config.toml
n_experts = 256
balance_bias = true
lr_router = 0.0015
rope_theta = 10000.0
init = "uniform"
init_std_down = 0.0109
warmup_steps = 200
Below are experts of layer 4 (counted from 0) of a mixture-of-experts language model. Rows are named router (the router's row for the expert) and show model dimensions 336-383. Each number is 128 + 24 x the weight over its row's rms, rounded and kept within 0 to 255. Numbers have three digits each.
After each expert's rows: a language model's description of what the expert responds to. This comes from a sample of Wikipedia text that the model never trained on.

# expert 57
router:125091122137135173143110114101107123149135155095086117136130125112106134114126107133181114170122127142102129124153157110084130146110127125135132
Articles and sentence openers. Sentence-initial or phrase-initial determiners (the, The, This, Its) and list dashes, such as "people with the surname", "See also".

# expert 14
router:166113088082094066093160110129132145078082096080120157113122134143121138149139137099103123153139138126145119115121126091163110109099175174116118
Military units. Words naming armed forces, units and ranks in military history, such as Regiment, Army, Infantry, 47th AA Bde, Colonel.

# expert 25
router:110198096148097112151123177154102160156124122119143109141169122134106154137133136141124123160148133121135146154165138102138126119140089105126077
Concrete event and object nouns. Concrete nouns after "the", "a" or "his", often events or places, such as ship, bus, fire, bomb, warehouse, shooting, spill, accident.

# expert 46
router:136123104134105153103106161111115137116141115117106121146157123156105139137109074132126109119175157152090146165074086115124098099117167125159147
Determiners before nouns. The, possessive pronouns and possessive 's after a preposition or name, such as the, his, their, Flair's.

# expert 50
router:115132154112144193143089124114191154147138146087141160117131097127115105135102150121136149103150151163114157117132125101154173151114123127140095
Opening parentheses. Opening parentheses and quotes, often glossing a term or marking a remix, such as pir (holy person), (landslip), (cheering).

# expert 27
router:155090133168130125152149120121141135149144126104126136136100136096100122120105107145105124099096128146075120076111117099127114134142096124062101
Middle initials in names. Middle initials between first and last names in tables, credits and citations, such as David R. Cheriton, William L. Shelton, plus & and "and".

# expert 17
router:165141108146159110132113118196137102105110109086158146119129160144175099135108144120154112094086130171119127119125140171144129135109149120151170
Awards and honours wording. Award-list words and their connectives in film, TV and sports honours: Award, Best, Nominated, Supporting, awarded, "Actress in".

# expert 55
router:106146157121118173135104144107150120134166176108122124121102108175124137149149120124159128091159139114178184150131110112194147126101173101143139
Degree and comparative words. Degree adverbs, comparatives and evaluative adjectives, such as more, most, very, much, large, better, brighter, as high as.

# expert 0
router:095127084091117104140076145111163141171117143133103137082152110131148148144104152168091136110113117149162090124113169126115129152105094116133135
Mid-word letter fragments. Short letter-pair pieces inside words, often the second piece after a capital, as in H-on-our, H-el-pless, C-ey-lon, D-in-icu.

# expert 56
router:112084107126155111091128118088135081169140146130127129082104096151111127105167152095150118095152136128125121091128125139111097118137144132141146
Math notation. LaTeX symbols and linking words in mathematical or technical text, such as \in, $, =, is, in formulas like x, y \in G.

# expert 21
router:132093130158108141150140126130164111069102113128137152149107083105132150090146115107142138175105152142171156134116122129098154118136128128156142
List items and conjunctions. Place names with a trailing comma in lists, and linking words such as and, including, include, such as, e.g. Florida, Texas, Germany.

# expert 1
router:116117155108110141139141145089111120185110146087154160159180138126156104104108167106150139093129149109149146137147128122133153147139155145160114
Subject pronouns, copulas, "as well". Subject pronouns and linking verbs in narrative prose, plus the "well" of "as well as", such as he, it, became, was, then known.

# expert 23
router:088123146086086130114101149117162128136158114147104126086126103169141101130111074134126113146118144150149179117080107141131133109097143095109123
Nationality and field adjectives. Adjectives naming nationality, era or domain before nouns of art, culture or society: foreign, British, contemporary, social, local, medieval.

# expert 16
router:078125143109145107103141134069094120140126119118153130120117125112172182122170149098108103158128139174143132091130152125093142146122123150130136
Line breaks after headings. Line breaks, mostly right after section headings, table rows or paragraph ends, as in election results and tournament tables.

# expert 13
router:118156100176122146104117141145105147153145158170150146150090174112158128124117142156120100109099108146119127090147144140147096171133157174108167
South Asian given names. Given names and name pieces, mostly Indian, in cast lists and credits, such as Mith-un, Var-un, Vijay, Raj, Kumar, Prasad.

# expert 18
router:138140144130087118140102122114087090082118128105136135126144145139143107155132141132167132102091146144117140104128150132123151112109110129132140
Career appointment words. Words in biography career sentences about posts and ranks: appointed, elected, Deputy, Ambassador, and the to, of, as after promoted or served.

# expert 12
router:114159099104151169153124112146133127132177169140177117129156087086161129126129120093148126094111110113097133090097169108115122121163108116085105
Abbreviations, scripts, odd pieces. Abbreviations and odd pieces in citations and lists, like p, pp., Vol., Inc, sep., plus Thai or Japanese script bytes.

# expert 58
router:148155118140113159146095104150141105138107141102099152113147135121135155147098114144099113114131127147108157105127118126183154113101163100155157
Indefinite article. A, an, any, another, often after a preposition or as, plus adjectives like very, large, tremendous.

# expert 59
router:153116149103122098124125120186112116127128108128117151132100163123141094125122105153120108124146142111125115139134093152132101128146140087100152
Song and film titles. Words inside quoted or listed titles of songs, albums and films: You, Love, Your, Girl, Little, Wind, Live.

# expert 33
router:111129136149096167125196130136108160157147129130129142158117128186121112143124064095122104117109136153136136146134093127087166113102131124148105
Place prepositions after verbs. Prepositions (at, in, to, for, from) after verbs of moving, playing or taking place, introducing venues, e.g. "took place at", "arrived in".

# expert 53
router:111132095052124118116158105112146089087155175132113142126150124110111109128107102142157113120057132136118133155116154165116118169143164124123123
Table and heading starts. First pieces of cells, section headings and labels in tables and lists: Total, Turnout, Majority, ===Weekly, weekdays, months.

# expert 62
router:130169124121166123111153115129127117122097135139106133124133139160119143179146133120126144119140138104170121128156107116123091088155137130153116
Sports stats terms. Sports and measurement terms, often after a or right, such as right-arm bowler, vertical jump, 40-yard, average, TKO, touchdown.

# expert 9
router:104126102143139136127131104167149116109153131112110121101113152156127131146108138148123142142076124138157139109108118133114161143150126128122104
Taxonomy and species names. Genus, species and family words and Latin name endings in biology articles, such as idae, Species:, "a species of beetle in the family".

# expert 43
router:098126076074141160121145112124093125162096130096174131162108093098125111097112076082166116134125142178091137115157111133135151152089131174099156
List and table separators. Dashes, colons, line breaks and pipes in dated lists, match reports and text tables, such as "1 February –", "May 12:".

# expert 40
router:125118126109079109120124165103130147109135125131132149102146095157098117139129144186097134150120145145138145138134135151145116145115085112122082
Political, national adjectives. Nationality, party, religious and institutional adjectives before nouns like Party or government, such as Democratic, Chinese, Catholic, military.

# expert 32
router:129156129142178156107105175160134166122168090163115075121142125129137119161134114141149127118109117113118153138143151121114107163148122115115137
Short inner syllables. Short consonant-ending word pieces inside longer words, such as vom-it-ing, Graff-it-i, carboh-yd-rates, manip-ul-ated, and words like cut, rid.

# expert 11
router:190168123148136119121107141147141154143113101204164121138110158137128142144130136140091159120137121139152103129138119098130125090141094104112152
Media brand name endings. Final pieces of entertainment titles and company names such as studios, labels, games, shows: Bros., Pictures, Records, GameZone.

# expert 47
router:106125115138110089153099136138149154122150088128156106111150118106163155143106082129154124126122120131101142095147139125116105162092102152124106
Prepositions linking participants. Prepositions and linkers introducing opponents, collaborators or agents: against, with, by, alongside, featuring, starring, as in "defended the title against".

# expert 6
router:139076144155101093146112130093097151163148108098123101127113145149119079129129153147106130150150127120116132126131134140194154145161135121155110
Given names of people. Male first names, often after by, Pope, President or Sir, before a surname: William, Francis, Benedict, Harry.

# expert 30
router:126136144105157126103157121136138096090182149165144133136095159188127148117142150118074100187140117096148129146146156112169139134093178142143092
Directions and location prepositions. Spatial prepositions and compass words for movement or position: in, along, across, off, coast, north, south, east(wards).

# expert 37
router:103067137148083116095118138102136144155166128115091122121145133127139121158130087098131105149128154107139150124159145121111135156121141135172109
Prepositions opening phrases. Prepositions starting time, place or means phrases, often at sentence start, such as in, by, for, during, After, On, despite.

# expert 63
router:094094149090139067150158159115101148123131137137151094144119107135088153093172136157155119188126138122135115099137127129140210149151141132162158
Geographic location words. Nouns and directions in geography articles, such as village, city, north, west, district, e.g. "to the west", "the town of".

# expert 49
router:130120096118134083134112130123148103124142161125125142138103107079113136136150095119122115127161140140155124118114099124102128138108117166105110
Pipes in numeric tables. Pipe separators between numbers in sports statistics tables, plus position codes and semicolon-separated scores, such as MF, DF, FW, 0;.

# expert 10
router:138152134129144169148148119134120151146160119133123155111127143145142130104108142108128138120155131119129159102177143148143160141146119131086115
Narrative main verbs. Verbs right after a subject pronoun or name in plot summaries, such as goes, tells, gets, awakens, taunts.

# expert 45
router:135096098142130105141106156105140106115122180153099141134129159116157127163094120153142135170153116127124147117129174111126126168138142117131157
Inner syllables of foreign names. Word pieces inside non-English names, often with accented letters, such as ñ in Muñoz, ová in Kovács, and Thai characters.

# expert 15
router:149090129112151139168152175121126146118148115106153153120104080095077128083104113096179129126164147107080141105118106138143159137114117133083115
Year parentheses and ranges. Opening year parentheses and year-range pieces after names in bibliographies and lists, such as (197, (born, –202, plus Thai and Korean byte pieces.

# expert 22
router:178092141132133161117146128157130125137166159120099118098136115124135170104170154133131107147111126088110126117129086131145141133117125138084131
Line breaks closing lines. Line breaks ending a sentence, list item or table row, plus table pipes, equals signs and taxobox labels like Binomial.

# expert 8
router:130106132131123148126178154096137175135154127106148159139110059087118147080146135119131089194156132120120160125084162117151094135142154123132105
Years and periods. Year numbers and period words after in, from or a date, such as 2013, 1864, early 1950s, nineteenth century.

# expert 54
router:153155135112118169174171108116121120129136133113104143129177077075168110117102164090149144123154138147098132135117135143146149105127136149110138
Section headings. Wikipedia section heading markers and words, especially ==See also==, plus ==History==, Personal life, ==Career==.

# expert 20
router:127104134114100145109116082125125134162192118119090151091155139156112114130085112125142106115131152115140133122144103114105113097095139099168084
Academic field prepositions. Function words like of, and, in, from in biographies of scholars, such as research in optics, studied at the University.

# expert 41
router:108135171149120132129123145109083132119165104101148159130138137172164165089129145140115165119129137122145176097149132139153134147115090115145137
Past participles and verbs. Past-tense or participle verbs after was/were or a noun, often followed by by/in/as: served, moved, built, owned, financed.

# expert 52
router:107130124129129139146130119126118123165092080098139119092124132128119183130091122147160134099124165147155122107134107112137143175087109091155103
Coordinating conjunctions. And, or, but joining words or clauses in lists and sentences, such as civic, humanitarian, and academic.

# expert 31
router:147129074150107116091079108131169135091148111123157130148103117157112119108130123163074159122149140119160111128120093166087096125150149073103178
Surname and name endings. Final pieces of personal names and foreign words, often a surname that opens a biography sentence, such as Col-vin, Grun-feld, Wick-ham, obsc-ura.

# expert 29
router:194077147158109115117087089158094130151103120101139131100111105115116124145135182116162093123122122127175158110153165115140113120130145127131073
Competition name words. Words within sports tournament and league names or superlative firsts: Open, Formula, ATP, Masters, World's largest, NASCAR, U.S. Open Cup.

# expert 61
router:083167071149145123096106104096106129122142135101149164138174118150124128102158081153119129093127153124117181140142122138112149109105123164128147
Determiners in biography. Articles and possessives in biographical sentences about family, marriage and career, such as a, his, her, their, "a farming family", "until her death".

# expert 39
router:125114146081119147102178146149127138112153111167130151150119098123116130150113121113161124145141131132117139157118155075174074101102133097161135
Caption and infobox words. Words in image captions, infobox fields and gallery text, such as at, before, Location, Coat, From, e.g. "Chris Coyne training before a match".

# expert 44
router:075127140123101119182137138128113139152124093104087111119181117099143108152142106106144115126124135140124147122135184107124078181121140094128134
Verbs after to. Verbs and words after to, not or modals, often describing goals, such as to create, to protect, to do so, to no avail.

# expert 35
router:155160141094146123103100125134130130138147134111160138111129135125134146116133195137131145143165141159170127121153152107116163116102178101144156
Ordinals and counting words. Ordinals and quantity words after an article or possessive: first, second, last, next, another, only, one, in "their first cup win".

# expert 24
router:139090123133149116135106154142137148120116140131192136108094151143128069143144122153117084129107108097136076127153132108134140138129122124136110
Spanish-style place names. First parts of place names, mostly Spanish-style, in tables and lists: Los, San, Santa, Pal(o), Las, Rio.

# expert 42
router:154135116118156168130147110106089093094142147153103135168108109114096119160069135079137119116131105132113146146137133115119121092134120166099140
Infobox and stats labels. Line-initial field labels in infobox or stats lists, as in Career, Position:, Preseason, Fumble recoveries, plus section markers.

# expert 48
router:130175111132117148106117083109142109118132131141076138127112096144112116113162135102130124145135128105138134155134106101191108128148177097064092
Infobox entry starts. First word of infobox lines, table cells and list entries: Power type, Grid reference, Sovereign state, List, Location.

# expert 4
router:122101078136140132141092161127119103121131160129129160123151137108158109160098135168097084166140112125156104115141152103115119162126143097139138
Foreign name middles. Second or inner word pieces of foreign proper names, especially Slavic and place names after a capital, such as V-las-ina, Z-em-un, W-ism-ar.

# expert 38
router:104139140065121113118113100088173137121154153108115127148142175114123162114099128151117092102119130077134095136101157134097119133117129114155101
Odd fragments, quoted text. Stray byte pieces of non-Latin scripts plus fragments inside quoted titles, such as ug in "very ugly", ce, %, has.

# expert 51
router:137110148121167120124150116127149152115123120159145106095100141098148147116137124142151161122133108096116098116144122162126093109137124153146120
Table separators and list numbers. Pipe separators and semicolon-ended numbers in tables and numbered sequences, such as |, 9;, 22;, W;, in chart and election tables.

# expert 26
router:131179123094133165143099096127132169123135108157075151143121098150106147137067115132155152105120131114125123125158150108104085077114158110123148
Infobox field values. Line breaks, dashes and labels or values in infobox lists, such as Genre:, Position:, Kingdom:, and entries like Midfielder; forward.

# expert 60
router:126111159180115122189096143171121122082097102144104146163151138098118096136119094138108107131119129126101154146128115157129152125157124156085079
Table and list separators. Pipe cell separators and leading list dashes in tables and infoboxes, especially election results, plus labels like Owner:, Website:.

# expert 36
router:106157157137159100145137080128111116158121132121171133111135128122160115103192151134126154117168127143155107126102091117112094130153140126123143
Quantity and change nouns. Nouns and verbs of amount or change: increase, rose, risen, number, rate, size, income, growth, million.

# expert 19
router:158170131131179148065157068136164125115126124156109131122154091119123085115091088134106144121077126101133113126149144130088128120125101128125137
Mixed table and taxonomy fragments. Word pieces and small words in review score tables, species counts and lists, such as Zz-ap, "about" eight species, of, Review, Density:.

# expert 2
router:177158147122083121136119135131157116181155128127143119119136170150168097143112146150104119149110123128145099146106122095082173141158090102169093
Abstract noun endings. Middle and final pieces of longer words, often plural or abstract nouns, such as anim-os-ity, conval-es-cent, identities, types, changes.